From a checkpoint of a small mixture-of-experts model trained on Wikipedia: 3 picks a token, 6661 steps.
Below are experts of layer 3 (counted from 0) of a mixture-of-experts language model. Rows are named router (the router's row for the expert), gate (a neuron's input weights, with its number), up (a neuron's input weights, with its number), down (a neuron's output weights, with its number) and show model dimensions 32-63. Each number is 128 + 24 x the weight over its row's rms, rounded and kept within 0 to 255. Numbers have three digits each.
Before each expert's rows: a language model's description of what the expert responds to; "gets" lists some tokens that make up at least twice as much of what it gets as of all text. This comes from a sample of Wikipedia text that the model never trained on. Tokens count by the router's weight.

# expert 51
What it handles: St/Saint abbreviations and hyphenated -st pieces (carefully-styled, step-by-step), plus single capital letters opening names or words.
gets: " St", "D", " D", " V", " st", " J"
router:122144093107100131109140151101171135096074134120112106094141138131114164133106129107120145120105
gate0:073143133172109136118117103111103133089136153107108118137147144128108155148123125106109133154086
up0:123131134110127124127126127122164073100114093129135150135136184153107115098126104151136128130152
down0:157117148126123157119126113147157141141144139107102129157152119186105107145095120088116134101122
gate1:126146086125084070134127121095156121139119133148085135132108153148117135154087125139121120147154
up1:165125134087112128166103151114128136133138123121111109162136074106129131131145098117106120118132
down1:070070135152107181121149118109081140129110145095129112107107157133148138134119146117134089143147
gate2:117151087098122173170141094081126140166142103109135131102102130163120108121119106133128128110092
up2:140120121121075112124132188124098160123097126106175136161119094128100135155120143109125131121146
down2:154112100139094129108138130109104140114109156135121105127144154127068099114154084118117155118140
gate3:120151115140131143111107108119134077103091136175140146136122168098161102134116123120132119134109
up3:132150148154167134143128114154122126110081117154141092143102143139098083170139153118123110131142
down3:129082164133123152118119149126130134185113110119126173161134095134108088141170194128112091142110
gate4:143125103096112164094149137109095127123153103107090116095118151122115115114092141110118152092131
up4:185110148109131095125128096122119141127099146134150139138154123113150088167091122162192136120176
down4:142105102093141158151121085118115119128142137170149105119063156132118072120150130117124113109162
gate5:081128196094129139095132146104095130120104110146134094154113154125128132128115109108116131117127
up5:152088135138184122083128154114109124146142096083129157108153127096108112101122160162162142130113
down5:151145101113140133117076120099073129137091139116091106080148141134114128175162120068153173132122
gate6:116106122122110141112090111121165155136156094077124165103157145118124087130160154093136150144123
up6:147095150147109148127149112127138137131133134110147187161120086165191194104083105099072116108119
down6:121081116105133144145138085147172147087131111145109125111109112137184134137140149100126116129142
gate7:125128060137089167144131135148111165086124166128133128120131145105170103099094122093157156109108
up7:132136154103155115128137130116106114062150107126102127103143138124161136133090138149110116103141
down7:108144090103141154126147128114172085092143110150176110101110136130144155111121159092127119094149
gate8:095107131153136141163136101143163132117131101152130114126136152119121102137150102152168163134142
up8:098121112101134107127126109159072130128102158096094102137109157117094130133111136114120148090119
down8:103109107142117115143106180194151112173135122107144107104185127080090171150128153129169097142133

# expert 50
What it handles: Opening parentheses before birth years, ages, dates and acronyms, plus LaTeX superscript and subscript markers like ^{ and _{.
gets: " (", "^{", "(", "_{", "+", " out"
router:122123134133163149113122130145167116141129156160162151114156150129159111121108117130147122109138
gate0:132144164149125142139136161170103154120123110151154114105155088148111138080150079104178111075134
up0:156158102062131098126150118150120129145110103138108131124155123165123115149140091086153099122145
down0:114125152131124097132089137106125139121105128141109078133161106137092134112127120149139086146106
gate1:142086162081125155173088134129169103123132142111101136164144098126151149148129095123148110143101
up1:160080196107141104123122146146114154145097139117116127112138083161143105149127078131145110146113
down1:149085120155136112118117128122115142134124085152120160104146145130141141150109127126123127122151
gate2:116074108130127158149108112122131177134160125071113128100146134136118123154151134126087137169084
up2:113138140145125104109145131116105160132115099132134131108148138156121138167078103127184133134096
down2:114099103133135132108105117112104119149123080130151174123131123146152124145140125070127133122098
gate3:105113135086123131154089097116124079114124109132132078064156113154162095089145107127092116116072
up3:121132146136123133142095097128133087126132136135137130138131128124168104112130118168150122099150
down3:153091102131113136178105145072072142152139096152164119173142108150138111135123156165072116101119
gate4:145129126105112144132116121129170158111112154091113142135111118134157157093119147074134154110133
up4:162101138172123120181101138130136128127153134142127123159113138153117149156110090068143099102093
down4:176105158163118174134083132116116118151133110114140132137105147141144137134116108127094139148142
gate5:106130110137130125095172137112113170122088119167163138116113080128099127146128105174115164128116
up5:107116151150129120100125100080111122145079141116126145117106117131133107130155087154115125120156
down5:125125092131096161140073122111090170119124121158125186080139178155111135155078155124121101115153
gate6:138194129130153175133109129102110150141110119118119144156072083155112144160101125144125159123088
up6:070133130152108083149164139108125112082106139164139116099127104099143115152111153159080142123139
down6:136110138175144174128120135142075121096091112116132075087098108146122147189123153120138126172147
gate7:115092155137099115122129134148126141119151118146123119115087104116112127129159126124082135112119
up7:130131103102088124125078129114133157116149111144154146174098103141139101135105128115134126133166
down7:145154086126116106149122145075108133117130098161118088130159149128169135124116091115149149143097
gate8:146139133116135115117154132164132154108140128104126133120137145101161081078149130116109090149158
up8:126106104155082172172127087132144120123151136163135129097117133120125112126148172115173153103107
down8:158127148142134099124123140123164146117110101117141122110142149141124166156109135126092103124124

# expert 29
What it handles: Ordinal suffixes after digits and ordinal words, such as 19th, 2nd, second, third, tenth, often before century, place or round.
gets: "th", "st", " second", "nd", "rd", " third"
router:144125129163128138097091147138132116102082179137150074144141054118134122135169156134107110122121
gate0:132140116171127147141102161120153071134167142126114150119090121148117145143085109107113119120117
up0:095144156154127105080145131128135121126116125137133125124142175116087112135106105086127105144101
down0:117122143149113097138145167127130137107122154138131124132119153117147142137146171107099123143153
gate1:172144150127137117112159131107114123106118082152064147141136115171126152104132152113136156119136
up1:124152108087123121117145155081116048128147121109071180145108137172147147142106110091106102129114
down1:131147125159114102091153079152080183157093107091123158136154143113146138127106136141083125120126
gate2:121132110130143129153127163163154115156137142134107097101210174158125154112117116116113136133099
up2:129131107156144186133125117090194092130093131161136155127136148142097123106112150109095149147103
down2:072172118124138123104116090063116141115143162135123157146150108132133089140166126099133117141107
gate3:138078113087066117124137112137105136126150178164154136130157134101121111102109140153105108137131
up3:155131116126192106151124141112132110150170110129128102116127104140102144149106121084141154118135
down3:126156102120110130120145147159123092086112129110159101138170135129127149120127102108145115126137
gate4:138120117098112169133120140107139148126118135115168108128119166146129182084171153108114120136121
up4:135137115110131090126144122101124101111148121153087153168117146136134095106096112149169101096136
down4:081100100132120125131125104118147169102141151168061122112116121111142142089155149068116157115163
gate5:126095140177117097109121119144098196103126145120133145129129109115104167120119113166121122123083
up5:137156157121112112107143136105146126128122137135153149135112120139136128099081123132143117114105
down5:099134123090170186118127115149130148147074107086118139098115124106155105160137112153146123146127
gate6:131164149145128148123127137143094130129098212128099118169123085147140102136141139129135123154113
up6:111128126117129137114091129113122124111121113161127088176137140121107148142142092128102112092102
down6:152130139166087165141104128124093119100162130121108102102102123145121115115155105111120115161086
gate7:143131123127140134105135126159118145127137125138120098168141137127142175126150129139150113126122
up7:146123129115095132135083109149150143112099144118129143115116142123128109134127114152132134092123
down7:119171120109159120129179114138148126141129137074111126122127128130143126136144129150153168109122
gate8:144142135112147148183128145097134134108161135138120104137134118132132154151070068121132150180088
up8:153148088089124141099138120156136144111159122118100127139112173078144123115132100119121115132149
down8:071116120144132121128161139129117155105106157108093122127081134131121133121137155130173155111107

# expert 17
What it handles: Attributive adjectives and adjective-forming endings before a noun, such as large, local, various, habit-able, -ed, -ated, and New before York.
gets: "ed", "ic", "able", " New", " local", " different"
router:094108127128146144131149140077136170113144166147132164127105151155096110119144131140126162134096
gate0:124133145129135159117171116116126134122148131164150115102133126152154112099128106110075117135148
up0:104110145166154117120139142112119091132120115093129155100106164134085138154111160164113122125106
down0:108129154098105100116158155134128124104086127073144135124132131127115131153139126129166169133106
gate1:126151096130104141145122096127135133139177152081121122158126096109157097109090119122108094128111
up1:112126125145127160115102145109118137167124115176101146138137080159136101129137185173166116113121
down1:104118090119124155094144127125144139143152145125135143121131116083153168127120148146114096129114
gate2:147102114169125130167112154158120160116116108128132135092135174099113139120104123133155123114163
up2:088167175105100135127122085119125113167112148149117110168069068104158086156127140121120096131121
down2:161147114148139116154127114160132134126132104118133127111130144112163154122137121095135121095109
gate3:101164131128105101135157123080088143153146112139139165134137098144111123137127110097111096173123
up3:115151137131109114138170111144120164131151133118089148139114176099126074155121126133119142165118
down3:158160113109118146159160151099097150140144157160150112181114123113095124120119127154134139152158
gate4:163121103165136123106152126121110122111113135120115094140124139115128118130121109129101129135121
up4:111170107141119117098175116114137126166169127103135107154122111155139146141121083124129123119134
down4:090196122111110154177187096118135080183163184076132110139110077150116136116119118152129134138151
gate5:080103144123086104152151130116171117105153173150158145116100110123137125130123131161121137132123
up5:144160106127099107111133129134119178122123119129148111111159126111110101134105096124181114183154
down5:093127181121145120117115116179147171081121116145140136145131097101148112159132127137166147171078
gate6:122175142144112108162136104167131160137143104122129129131102155189162108169152134145119152148106
up6:165120158186138100158092130147153153088150105104134173144128105125132129153119127169144128137147
down6:102171126154100102169156144125089146102105154095086160101116153183128110151135132161138130147121
gate7:093143153126091125160113112106086129108107110144124140154111139167138145159115107087103143085089
up7:145112147165121112143149136137183123108116138112115124114134147141124174119119159103071083141135
down7:145129109121132129118151090146157123128113105127139104159140058170197139149154145106141106126145
gate8:141127140167055116182084132133163123129104112104149108124122140165151086133110106145130131122125
up8:132145136148154146136143136113151131140128111096138150173125118138135128161155141122129107114140
down8:172114127111123126118108149166114156169118128124140134138175169106127120113156154123069131102191

# expert 9
What it handles: Words before a noun phrase such as as, a, an, his, their, its, 's, such, including, new, e.g. "in its entirety", "served as".
gets: " as", " a", " his", " their", " its", " an"
router:139108150143135128132115149112131146139164131080126094089150124116156157131116153159129106158112
gate0:148139155146103102170132136136141130112125103112108113133172110148131129161174123131128130139109
up0:157126123121143135102147107142110097172098126091143134106118144138195119131134145145129134159181
down0:132137115096088144129107089136126166145145143122118110136115159106152169128120157131123121150132
gate1:155138109102093119163097157126143156137125141122168119154119143133110110177107141171108083076104
up1:130137129089115134144149128178165125105166147165169120157093161145136110123161142139133131134125
down1:106103159144127120188135098111167118129108128147187097126124128106127125121138102134128127186121
gate2:098134118165095156173111125152123109154139113079104094126134088092146119153125118145128124119097
up2:095143108168120090123124117097097115159145123178090130168105133111122128112125169133160127103091
down2:119108118131125104162145144118149128130084138151188152103150165139134152152117175161100131127131
gate3:106114114147131107099118140078110122142093119118146098134175113140144143101130127171138122128120
up3:156126172163101115148169147100167106136124126106095139074126156118104094115121127124098124153127
down3:158146181143126128114128164116129128146159153136099091140162156124099103150124149129140131115151
gate4:182119142108130132151145124136072109175133139158186138178098136120141098090148101142133172104144
up4:137185109074140127158096118061129112111149095112115153152170142120161126097142112137125142137119
down4:115144104136164110117137122119109161137139151138166101134086138105131152118138111091143135170140
gate5:159150089121133121164112157156077141131085154138077116119107093112150159128120128141146116125131
up5:107151118159135095113116129192135119122119157121135109123147114127149186159123107098115123161095
down5:122153171089109126131150111110132146081120148150138095150169082158146095121119140118112123124136
gate6:171096100089142102147115168156091119124146149133155142123140085100166147131119092146153163109141
up6:158074141146084143152121089142132139154136122122077115142130134133117097125137123072132153144087
down6:137128150116107125120148120173137128131146147157106182117115132134123115133140084094156151094089
gate7:141083154133118152091158113092105095101109108127153160109130139159121140138112138116100165139138
up7:124138134125136165098108114154142112155116097137196099153146069122134189121096151124066084114107
down7:111106151085167147144093105124120114117124110143124138147140164145116165114122097116110162115137
gate8:144151128123117103142137090175116136133111130097114111100150160161178168156084136150119129094165
up8:121112174152122135122094078093156180130115130104101135128168150038186122166087145095137139129147
down8:134123138131150119131145121119131143126164149095150120109125109125131156074115132141157111097116

# expert 33
What it handles: Hyphens and dashes inside model codes, ISBNs and compounds, plus prefixes like un-, under, mis-, dis-, as in K-12, co-owner.
gets: "-", "–", " under", "/", " un", "″W"
router:132120152152154136130159118139144153113132134147131101132127147073137167143148121144104102133079
gate0:176144145115180140100141099175115137127132150128172117077108150098137117152090126130152130138118
up0:129173128117145106107128118098141109118138154178158104129135098125094101148098155123105131133149
down0:140119106125115102177127114108085128110156132115140109113144149102144129094075101174153130103105
gate1:116102100118076137151104158095115085122154119111173124151107159122106098099123120100138148115108
up1:119095116146112175127127118137126137140151124120143159101111096121174105115127143112135127130123
down1:131076135115153132115175155093108113119143138165101107150104113122145153161111116136168125108070
gate2:146103131126149143090150102140165141129094109111101113111124175091134154172129115099135129116172
up2:172139114110121136110132140145097116105111146101102137141128086150122114132104155130176144154147
down2:098144152096116126097119137184128155100120138149103143120111107108129148150080109095146138170120
gate3:151144125140100133109180142132118171121135089127122160119120137098099109121120127103140142116095
up3:119148167167122152129125146075128099094163134125107136139096100165162139092138148114092128115150
down3:164108162148149164143122172167145120130119118125115138134137081193151119151116156117123146137114
gate4:141176073122117164172125122123129114170152156116106144152070160120153142099097154140169148121121
up4:112140095098091113086142149146106144141087129129147101113119140110122154125117150127059144100158
down4:106105109106096095155151150120147145125121141114097160122147138121120146134122140155094147125123
gate5:140143089178135152169092160124084150115168145108107095158145112132165144160132128085118125129097
up5:144138110127094094142134102153132081193157131115138147090114147186112131133146068126133114102143
down5:166110160110114152164148105151142086187156138079109106080143135090120113136142117100117107106143
gate6:107093146155133098089103170089124118107156103069104102113123130139124133088140086122116163132149
up6:134088160163144081115160140124163195153154129123084157131118119169111091124143171165127141152135
down6:115101126159149158138120121173158149151121105071134200099118149147139154117119119163139118182115
gate7:108163124085122145113115130141141115087103112121164144189107206043131131108131114139101093144131
up7:122145115133137134138135155127093144088124116119170120135158114148122137183098130144101097177113
down7:154133136152156103105165106140128122077158123082181082104100095142155103124142102146127122120139
gate8:133156093115113131125132132135084053124100148157086100123099132122113113136139109156120080136082
up8:169149130131104091101147120118154139122113135129144120160142164148150155120142136114081119069116
down8:135105154124139125173102127090184096141132147155174098139141115098085150155113182149168109108147

# expert 39
What it handles: Line-ending pipe closing a table row, also list-item line breaks, slashes, table separator rows, and medalist.
gets: " |\n", " /", ")\n", "\n", "′", " m"
router:154093146114109153105105121089173094140140135181096132100152131105075121148084140136131110182140
gate0:098145163091113137158094091149107096093173125111113126159129110150145123134123122129115139099160
up0:157149106090139143146159165149138101132141153115142091153161119142112117162143115118113149089093
down0:128187099096112100182119134162089136148106110107175143151150148107103132110154120123150121144136
gate1:174126114140166083126154170120157124096173140112124126087135113080165149111142156146098157131151
up1:105130147154134116165151096096108171090139155119106122150107131180150125150108097116118134145071
down1:057171116090117123177130138148182132136157150143114131175136134178141137099130148061118071133103
gate2:097114114126127147138136117130097141091070100144190138070142149133113160158128124130135114158140
up2:146171091114108138102144135130123123117131124165161130106138186146154103133065078074129156147142
down2:115131124105111109140091111134125161126118131132143130136098164145132110129142160106108149146159
gate3:164139102084156121152091165122144137116109127190139130128109129110110145107132121176083092129131
up3:122124104057135137119130164179136093149088143163148144106100103146127122122101086097144107125116
down3:092104169109123152128104145128125137108109139121121138135092114137113124093147119135118123132119
gate4:110126135138094122126117134062123179137094147116132179142143130167074125123168160170159125139184
up4:139092146138145186115135113120091121132149124163131138135133082147148157178107124189155169108146
down4:132134083113114111137120125062124118125121119157135096106137121067172124080161150058143116165124
gate5:121133099149143150125123086140117113179128128110091149112106124111119129108143147120149128165130
up5:132140129148103126175151147150139120103149166105112144119123099139187102110129116153147081138135
down5:119139086127126183096119113097115104129121152149132123074147138138091149121101086166085131133146
gate6:117214133149109140120114119107132084118097130147122157129139117134149131116156139123122123096127
up6:139116122134127163118139131129139141133156131129154092168129065100140152144132160144125128109154
down6:129140154131100167146103142099124168086122128055157109091175151164125124126137152118149151116150
gate7:118112133125130122137143123158158169131126096127140120116117174138176136136150148155127151114183
up7:094138129157137101126093119125148099117117138094113118128135095146115100148142109129113135144101
down7:174109088142136153152166148131077112112178153109133104094123112144123123099099105153133119116162
gate8:120143093118149151119159108135140101113141103127147141134131141139142097122096146117112136140109
up8:151144148143129169151131075098132103129119121129095129149095118100107125093157131158181173097127
down8:110113137117118115119130113110139149159081080089156137113132108127164150154162079120136173151133

# expert 22
What it handles: En dashes inside scores like 0–4, plus contrastive conjunctions such as while, although, however, and dollar signs in prices or math.
gets: "–", " while", " $", " ", " former", " than"
router:147104166134136126068086118129175105101136144132142092075154129133133143118164134127101126104138
gate0:113137125125108105170144128139142119143086126128162129136125096149096133186159142117096133128112
up0:145094113124149134139124118070144147165109130140175110143094157095134157107099131126151170113123
down0:125106110101125136106148138135160116158173157104197138160144178074121101123105148144121136113155
gate1:148189099117116144113153148126172148122158114181104095117144142136125102131098148120129138160122
up1:151145155141119133133134102136168128087094130176093126134176147096153086107143135125116109164121
down1:120132143125195084093158110130122117077075120140154145151133147119085162078136137102104132149137
gate2:113099128118163155078129127098114112141134124180131115153080130120133137098109100076134142068121
up2:152140167130126115116154120149108153142149122157112115120138098155119142134177102142153121101096
down2:123125117176089122151115132112135119134145070151125128131113111130120113113132134135131117084145
gate3:177165095126151127173139105180163136085114107142120127138096134080115156116133103112127106071145
up3:152127167154110156138114141138147141123110080154123130116092097127122108126140127119129130169130
down3:115085142105131105122158169180131126108100148083147114077115131128129138149102143087108147104086
gate4:131098147082080123076120143141090132126124146128130120137103171122144142143136135121122134122158
up4:144159160111154148126104151117106143161107127101185154105109159107162163109127159118094116111132
down4:126129127140143095190163160144105136142128114131131154125117078079124138158109092124126129163146
gate5:141141129115102120132098160150121112100135122140135163163132105088116102128174103125097144087169
up5:172129163128120108155133123103137109167120134151130120147122116101115105105108149138153120133179
down5:122124168125151151106124133131132147138143108198180129117142136144098126129127106124137161115152
gate6:136086109127151115111090150139099125118149136125103140121146185126156098120156108048123141062128
up6:136109122088140175123126086125122101125159095116148134139149149134123134113149072164168115144144
down6:120142146131090157113145135140172113126104122150121133155151122109138113143122117130128133193164
gate7:134158148116150168129168109180151094133194072109150121119093127106132118109072131109142110134133
up7:144106122101123061096115169132131116159072159141097172151149081097098137164127137193100140127172
down7:153137112139116156096148132143125086113109106138162192117105125122096084120124070121135104106152
gate8:144129147130108142083128129138108079114130096169084134145128139139091078149128107166118091128094
up8:133117130126112133140138120158173145178114099118093107129145157119146158108126150093156131193086
down8:158136128125162128092175148117160124148096134145128080129161122109174121123161131093103151144079

# expert 0
What it handles: Pronouns, relative who, and auxiliaries or main verbs after a subject in biographies, such as he, She, who, has, also, served.
gets: " he", " is", " He", " also", " has", " who"
router:192142133160127138122102128116103119161119167110141125150148148146094129136185102175123131137146
gate0:121078116141148176149161135137105161161111167126104105160149113131122159125133131119097149122118
up0:140155158085095112139113152137186127116110110132138110121156122080119139053127142118136104091153
down0:151077102093137108147151107127151121159154149112142166109124131110126137112134151084126076112114
gate1:128141129107161103170086121159152170116155126078165138118104123141205135147147149144118106128181
up1:096183147130143111143129075166148158124164079130178152118097144145121134172146128170160088182112
down1:086108162126123141116129097104154126142130116081124104125127119096131128158142128124100143092154
gate2:111140100141125156131119118167155131121140110152088143173142101119079105143111131116116079091129
up2:097132144138126123145139118132132139149110120163111054129140117122114114109121125100108076118155
down2:115125133098159129142148094096102145108089102113105136129132155173135109119121101084096113115173
gate3:100134106132115116145155137146138107100121126088122103125173128219094154116097134125157113125102
up3:157163124165092083072156103135127097129093120103183142089100106117117126124115138111187128137132
down3:110124126079131139165110128132122102094164134134082151188139114094144163169169109144104116159119
gate4:128128080107160146132119108106123127100142145105145164041147142101140121140115141104136167101169
up4:117154123143122112127148126133139103152164112150108167132095140129093147165132103096152115137104
down4:139133153187103102135119133190107135173195106152151165114150101126142145149094127109151161158147
gate5:104127128108107065107122184149142122116145140140093142125112138153128186113115131124140117089126
up5:135109165129109090149137142142131141147149120148135090100133153139115111160131158124138165103154
down5:082109136109139190104106149155161082145112126162145129152121112115133062146130096138129133110120
gate6:134104131123100074149067132117099081138105186097172082134124097130132125139135185150146127082132
up6:134138077092095142080161112099145128152137130130111125130116155100108120064129084103140075128158
down6:128154161102155153130123122164101134125097149123171099129161130081144106158156135127095100082086
gate7:134120157157126105154181136151134152139131112065093116135136118141128160124130098099173155112087
up7:123159102140094134124145137138132150163144139161090170079119125139158115119145126097135138158116
down7:101155115150162102103126125161139121131137111137165138106145138139110139126129127112104092114154
gate8:129184190124127168120154115052098141097151116160079141130082141137099133107158131150099137120094
up8:148099118151120152129157120145089132120106125120119158135107133149095132131113050076153147120120
down8:108128134154163147127142111162132164099147116139094122123149137124165154142154161145104093150173

# expert 1
What it handles: Mainly "and", also "but", "or", "nor", "&", after commas in lists and clauses, plus "at" and "to" in ranges.
gets: " and", " at", " but", " &", " to", " or"
router:149092146179104113160172145111143140134079145106104097142104143157108117166172137123159138147131
gate0:147187136110126103119131114112134068155165186127163126174124149125131096133122104167117095171130
up0:109132088123112150128179133151115138049137131111124127109133134096118150138118103122120129143187
down0:133140160095118113172097150140080135140157124109142111168110116121090128122078109134153107142143
gate1:158118123139183134124117127141118109100126122091134097094125132139105172180083111180118107148103
up1:080110117134121149164098113127139135090168165125122125101128186126131128142122074077120158135160
down1:150157134120140132150144132088124069106098122122119139113126112155135161143103124162144093137076
gate2:132136143085180107121134150159092109119139130142165130108144133126122082156129145133166101081145
up2:124147149143108178132149156137161166106116086176115126149095109128126163146172113128095159115165
down2:107130172168134152117164118131146108132093114123075151126138116135130143073154121117121145134140
gate3:104142140108130131147110114205140127147143073135130105145143111141157164110119121155123119150140
up3:132184078129107113130127112112129131110126131121105168131145148142131145119113135128102119145117
down3:117147161155143136142121103143158144149136151129121092111165104154143099125146109150082134150124
gate4:123142116145109111101103118121079086162134117111173103176138125136121126097134154123147154152138
up4:126093110178084159136120134118134106111084107130097119130170138106121112145127154081122089121154
down4:130164125122127156097128114079118132107119122135130145176184132123105112124094182086116101153136
gate5:168124150156107099179124097129143124142105139118157115115138074124120165127141143186068119109131
up5:143172131095128115089100162124113121101152162132116134131156145106112131109173119137134126097115
down5:102136124089123114084109124119070152128169129127131104135179130139123120141184124085133111132112
gate6:140150149126115109115120146114124072134123097127140138115114145171138121055095136138112180135136
up6:154140170130127096100179140140108094146119126110137116087084147155126105108125174113122147105119
down6:093133118130124132154108140126165115125124112137104169121151130091131159125121110105107129165152
gate7:090139124104068169135143163115115114148127184131131099137097119051101105128155141170109149123127
up7:086156103106135155153130176120150153123128093140132060155087112157149176108170118169091093133169
down7:148166102111129104142136145068108113104143062099124118152103123143124114153149101127100093163167
gate8:109139180112120123083127125124119096082117119143137128123125152145154186137102142119141157140109
up8:122130150132150133130120149125104133115097158107126144133083086131097171135157173166114125151113
down8:110131120137157076145156114140127135064107098133113152129151125111164120135066102122144121159133

# expert 8
What it handles: Single capital letters, mostly after a space, that open abbreviations, acronyms or math symbols, as in CB, TNF, U.S., V6, K.
gets: " C", " L", " B", " S", " K", " N"
router:107101106097089116119172094177149122135121121125108085109161132132148128164093118133106096141140
gate0:138143088168133116139132120109160122120120125163123126122100143114174136183114105137110129160168
up0:148123157075119144120129167124104121094136141103117125099145137167122143118155133151128126081104
down0:117135139097096141147086162135070088096134157097111122078091138142104119102143129129170123149080
gate1:107181136129166133153101112119146137133109099129116126118125185115146105111109131147122144116077
up1:158163154100143071124110112095088170112176121137109151157118154098114149126117087116143146120111
down1:110159175148167093148153090130075105121113184130103157116127159134115127153120128118168087114112
gate2:124118130133200143102130124125140157134145145141097174123092112113164090138138129132133097154115
up2:106096128104158155137106139127131119120145107157116131145128102130111136192151114095123135133139
down2:127111162136124130131138161093127091126110095076139149136193100129101121122119156105131129113125
gate3:118122130136124184120111071151144115147083118135166148093109174126156117081101148117120120129167
up3:128115105102133142158126083148117109105146134133171102133151162156133137130138137116174101147119
down3:124139111075133160128137070148148165159112121152116144099102155154117134111139115127153100123185
gate4:155121168125100126149126195137156156150114164144146136105142064097124149095129145134140124124114
up4:124170097115116141145157149097107101104135101161125116163140166122098135146091143108108102142165
down4:113130101116115083123106162117156137123138142151113126153070112104130120086183123148156144114088
gate5:104135115124108161142116130119123121151122126136149115083158165109112133099144141115162099138116
up5:131086081142115133086086108125174135151122174163125140111105098166145106133186151151122130106104
down5:171108165111125098175141161118143105114121125076128149123124162135127114126121134158119140108117
gate6:084129131147139101127161077097104141094147098123094116126154207150103149152127119122155118137196
up6:134154126169177160166152148114099083124142131086103107141129160128167129129123119129126109171136
down6:114095133130105144192168149114075124137116080101109111153148093117129142154102169088122124135151
gate7:157139098129123125091119151165171051144149099133132111116122106141100120081153123138092152132140
up7:096148135120142083092098138122113130127120089150135134146112112169125124136149104132108132109151
down7:153184155134123153167117140170076127099149122137157107084105179124164135153108127143121078140111
gate8:122136075112125113087140141120134105113122094144097091080115174106114127061128131145106126120113
up8:128141141140118074127113078129083132139150104118119139111138112128154139125089180122111129140154
down8:121126113133124132114139105134124151135111132094166135142112118152137168129099139188108125096158

# expert 7
What it handles: "it", "which", "this" referring back to the article's subject, and head nouns like film, city, building, station, album.
gets: " it", " which", " It", " this", " film", " This"
router:124153117157116121158154136096131074166130118098096132148080161117156134126120086153129118117134
gate0:118121125131169132177107126145088107152132161098108097134163147155096148094112156106142149121162
up0:100122129139139108121116123130167127151140150110140118142151137156134116121128149079101160133134
down0:092123139113128135180086147110120129147104162118172127087157123158130132119082103153143111092095
gate1:117136108123138147110139152122147110162111150080104132131135134132143110158140151127082105159135
up1:147112139120135135120143185146149117155153122145135126124152110146126140127119145159099116130098
down1:131153131100156142078138135141120111135151088145117155139104087170157157184064156116096097135118
gate2:169124097125110126069133149115139160149124132122114137142109104097097126108106096147116080120154
up2:130123157136117152095131151142144104131130091110069151121123149165096103139109089136121141130160
down2:127090175126166086161106112179148125104084144122141094113129165170122128100102108146103179128158
gate3:080164152118089169147145071096141120071135122119100157124085163139114122155111123104116112108135
up3:157106161090124089129120163162089151157104129129144126151169082127107152150127138173159155151096
down3:139089118115096127130129132141116164154133136160097167116171112103138133137123135128120141143117
gate4:145104146144162112120166121138120157111128136116127109139124125096140181108132114108124140123108
up4:124140124139098109102113139124123121133136098105143117146149115124088182115151133113150185140145
down4:130116136122123134143123154117124148123178109147132127125093124151157136130140096165139107132086
gate5:149131106101125155129150134096114165170130115108156136110153127122123179095096134154128131133066
up5:166151112150096144144130133126157152111136151120134119119119156116107172165123114088103121135142
down5:142126133171091165138126109101085098144158131119143151152146134117149106145133129133135112109147
gate6:119111083169137050153153146107085126098107128149139138101135154148169140150086122135134118130100
up6:141136129137093129147117157110159161104090122170142118166141132169117109151092110154096138117077
down6:117139144125151095167081116161109134153097147134112139142079105136127107151107137122122147101127
gate7:119166114148141134107119102115158121091128091118097135143132120135085165147146192092127182151151
up7:160162140110137114053123101131096190138108127149138139093117135116107085117139111135115120121148
down7:151122124149164162112168115110169141169138125133136124151091085119148151137089174122151122120159
gate8:111108110170128099098174167124139151154101118149149108129134149109095125067124104127122142146181
up8:157090135135118139144147133133161117147149125131125159188127101157092126132107089141102125151109
down8:142148125137147116140157072137142096095156096169127127137152115117116097090100138147172142150136